config.toml
num_hidden_layers = 20
d_expert = 80
moe_layers = [2, 3, 4, 5, 6, 7, 8, 9, 10, 11, 12, 13, 14, 15, 16, 17, 18, 19]
normalize_top_k = true
routed_scale = 2.5
balance_loss = 0.00104
groups_per_token = 3
vocab_size = 16384
tie_word_embeddings = "early"
optimizer = "soap_variant"
beta1 = 0.95
max_seq_len = 512
max_steps = 9741
dataset = "wikipedia_en"
Below are experts of layer 7 (counted from 0) of a mixture-of-experts language model. Rows are named router (the router's row for the expert), up (a neuron's input weights, with its number) and show model dimensions 0-191. Each number is 50 + 15 x the weight over its row's rms, rounded and kept within 0 to 99.
Before each expert's rows: a language model's description of what the expert responds to. This comes from a sample of Wikipedia text that the model never trained on.

# expert 20
Years after "In" or "From… to", and the comma that closes an opening time phrase, e.g. "In 2003", "Until 1985,".
router:54 46 67 48 74 62 57 48 62 76 73 12 26 63 25 63 51 31 36 33 25 34 53 45 42 53 33 57 25 21 45 76 55 64 60 77 47 50 60 70 43 58 50 54 42 66 82 63 29 57 42 59 55 38 06 56 34 43 76 59 55 29 71 60 54 64 22 48 34 52 33 31 46 40 42 73 47 18 53 65 42 49 71 67 47 67 67 75 47 62 49 58 45 40 72 52 68 57 55 59 54 41 64 66 67 68 23 57 30 59 56 60 50 46 44 52 66 55 51 53 66 58 55 37 46 70 34 57 48 41 55 63 55 36 56 44 44 44 37 59 60 52 50 38 75 32 63 63 52 74 50 77 19 78 64 45 48 38 65 55 47 40 38 30 55 79 33 25 53 82 53 26 39 43 45 49 54 53 34 53 18 65 53 46 25 51 75 78 48 46 43 48
up0:54 47 45 61 76 66 56 32 53 75 48 71 43 36 46 50 32 37 49 76 50 62 56 37 25 46 57 40 52 70 20 68 33 30 38 31 64 56 37 31 48 48 65 41 66 67 63 45 55 57 78 40 48 49 53 32 50 76 64 80 51 76 52 29 41 64 43 47 88 62 45 43 49 48 25 33 46 31 47 84 52 50 48 54 56 52 63 40 27 39 48 63 46 56 52 55 73 50 62 52 46 33 40 54 72 51 52 52 45 19 39 43 65 33 48 50 67 58 34 53 51 18 48 80 29 41 37 74 56 19 54 35 35 43 56 43 40 58 10 49 38 21 36 69 48 41 64 70 71 74 42 34 50 57 36 37 50 52 38 31 49 63 65 53 56 15 36 17 80 40 57 60 57 36 83 46 36 67 64 69 51 75 39 46 66 46 61 48 30 72 64 47

# expert 9
Closing parentheses, braces and brackets ending dates or notes, e.g. (1932), (2011), plus table cell separators and words like States, million.
router:75 24 43 71 73 64 44 45 67 61 53 39 40 60 33 57 48 54 60 57 09 52 63 60 39 44 48 67 53 63 39 27 65 46 32 41 50 36 42 69 61 80 38 58 37 69 75 32 41 47 33 40 53 50 28 62 64 39 65 43 49 53 62 47 68 64 18 62 47 51 27 46 50 33 70 52 51 40 46 62 41 51 56 39 59 37 78 48 62 38 20 79 61 34 55 40 70 72 60 74 52 25 53 36 48 66 24 56 55 51 54 83 46 47 68 42 61 76 55 50 66 38 41 35 46 20 27 87 78 34 73 74 62 42 37 28 46 72 58 52 54 27 59 54 61 37 54 52 51 51 37 57 40 75 53 60 54 38 71 27 42 43 53 48 56 77 42 47 82 69 50 42 66 63 50 56 70 23 34 59 42 46 55 48 71 29 57 65 77 58 26 40
up4:66 53 46 65 56 24 63 67 60 61 67 25 95 62 23 67 74 51 62 28 29 65 44 47 39 54 80 38 67 27 42 51 48 44 38 53 44 48 63 71 41 59 53 41 37 69 58 48 59 82 33 58 29 64 57 57 60 47 51 44 50 39 47 45 42 62 46 40 45 24 39 66 48 40 56 47 36 67 56 72 47 69 38 29 57 51 58 49 31 41 32 70 57 35 44 39 20 80 42 64 43 59 33 38 54 71 58 58 50 62 77 64 18 47 58 50 29 63 61 58 56 42 43 28 55 55 52 80 21 47 76 89 57 43 53 33 49 93 65 45 52 58 54 75 27 44 33 31 57 40 54 69 37 37 51 35 52 33 56 38 42 34 60 49 45 50 30 36 73 73 34 42 71 63 35 73 70 32 55 47 43 23 29 54 67 38 73 43 60 60 37 48

# expert 24
Commas and conjunctions joining items or clauses, mostly "and", also "but", "or", "&", "while", "),".
router:49 13 58 38 53 58 62 43 59 49 57 46 36 54 58 27 59 56 53 24 30 45 41 63 47 33 59 64 30 56 34 36 45 62 64 69 71 39 42 61 34 72 36 45 39 84 66 34 27 60 68 71 59 29 13 39 62 31 26 33 50 35 73 41 45 39 56 39 46 42 42 40 55 52 54 62 53 64 40 39 39 49 79 77 50 38 48 62 70 59 45 71 49 34 65 25 64 65 32 63 60 43 41 46 71 50 48 77 48 25 50 75 63 59 65 38 45 80 64 40 51 51 62 10 49 48 19 66 51 62 64 69 48 49 66 64 43 50 62 26 66 48 44 58 69 83 67 40 44 93 65 39 24 45 56 54 63 50 61 77 40 60 43 39 55 75 54 45 67 57 72 41 77 63 34 69 47 69 49 55 46 29 36 36 69 61 43 65 26 50 45 45
up1:62 55 37 46 55 29 52 36 47 49 37 51 40 50 13 61 51 63 46 51 49 63 52 59 51 44 71 55 18 49 49 65 52 46 58 44 56 43 74 63 81 81 55 43 33 44 35 37 06 64 51 76 59 50 68 12 54 54 39 61 53 57 81 52 16 50 54 72 27 50 41 45 60 67 48 70 43 54 55 50 73 42 66 58 28 29 59 72 47 75 48 46 48 60 65 08 33 66 83 25 68 48 32 48 50 47 42 60 47 41 37 44 49 56 50 43 57 49 33 47 23 26 58 49 63 45 33 51 45 46 70 52 52 38 62 47 43 59 67 32 48 49 55 51 60 52 44 63 45 70 61 35 32 42 43 44 67 73 11 62 43 95 87 23 53 50 56 43 69 53 65 30 64 51 69 54 50 82 57 56 57 38 40 37 61 50 43 36 42 44 39 82

# expert 51
Periods, closing quotes and heading == marks ending sentences or section titles, before a new line or a sentence starting The, In, He.
router:47 13 80 68 48 54 67 56 91 52 61 32 27 46 45 56 53 52 56 53 41 61 47 55 51 39 62 29 18 23 67 55 62 47 55 49 78 40 43 68 46 73 35 57 45 50 72 60 43 43 43 46 68 64 23 55 36 31 49 59 35 28 72 22 39 46 60 33 49 26 42 44 23 50 52 74 55 42 46 38 39 58 60 49 51 60 55 50 73 49 48 54 47 43 71 39 61 37 43 87 75 20 45 41 72 59 28 54 51 60 51 69 42 37 48 47 41 17 62 39 59 67 63 31 72 26 25 53 44 73 39 41 52 34 66 46 57 48 33 54 69 56 65 39 62 59 18 32 63 72 50 49 40 43 49 57 72 64 79 78 46 52 42 42 29 67 44 41 48 59 70 81 41 56 31 52 53 48 49 73 21 37 78 29 79 51 58 57 59 60 47 52
up0:18 71 54 58 28 52 44 40 75 51 55 15 45 40 64 70 29 55 83 55 68 51 64 50 48 63 58 55 46 45 60 41 65 45 44 43 31 79 78 46 75 46 66 58 49 47 80 61 49 56 69 44 41 44 10 54 51 28 41 64 66 61 27 38 49 82 43 64 75 48 73 65 40 49 56 48 55 38 50 38 34 37 57 36 21 75 51 52 63 69 27 64 72 38 57 80 64 65 68 35 51 54 17 72 45 62 57 79 49 36 57 31 56 47 28 43 41 38 39 53 41 51 55 39 58 26 57 59 73 36 60 77 38 57 16 62 58 60 50 72 47 18 51 57 44 34 51 42 48 46 27 57 57 44 78 51 34 33 51 34 49 62 39 65 61 53 50 55 38 53 22 45 19 32 60 45 55 30 32 77 44 28 35 32 49 61 47 51 36 45 47 48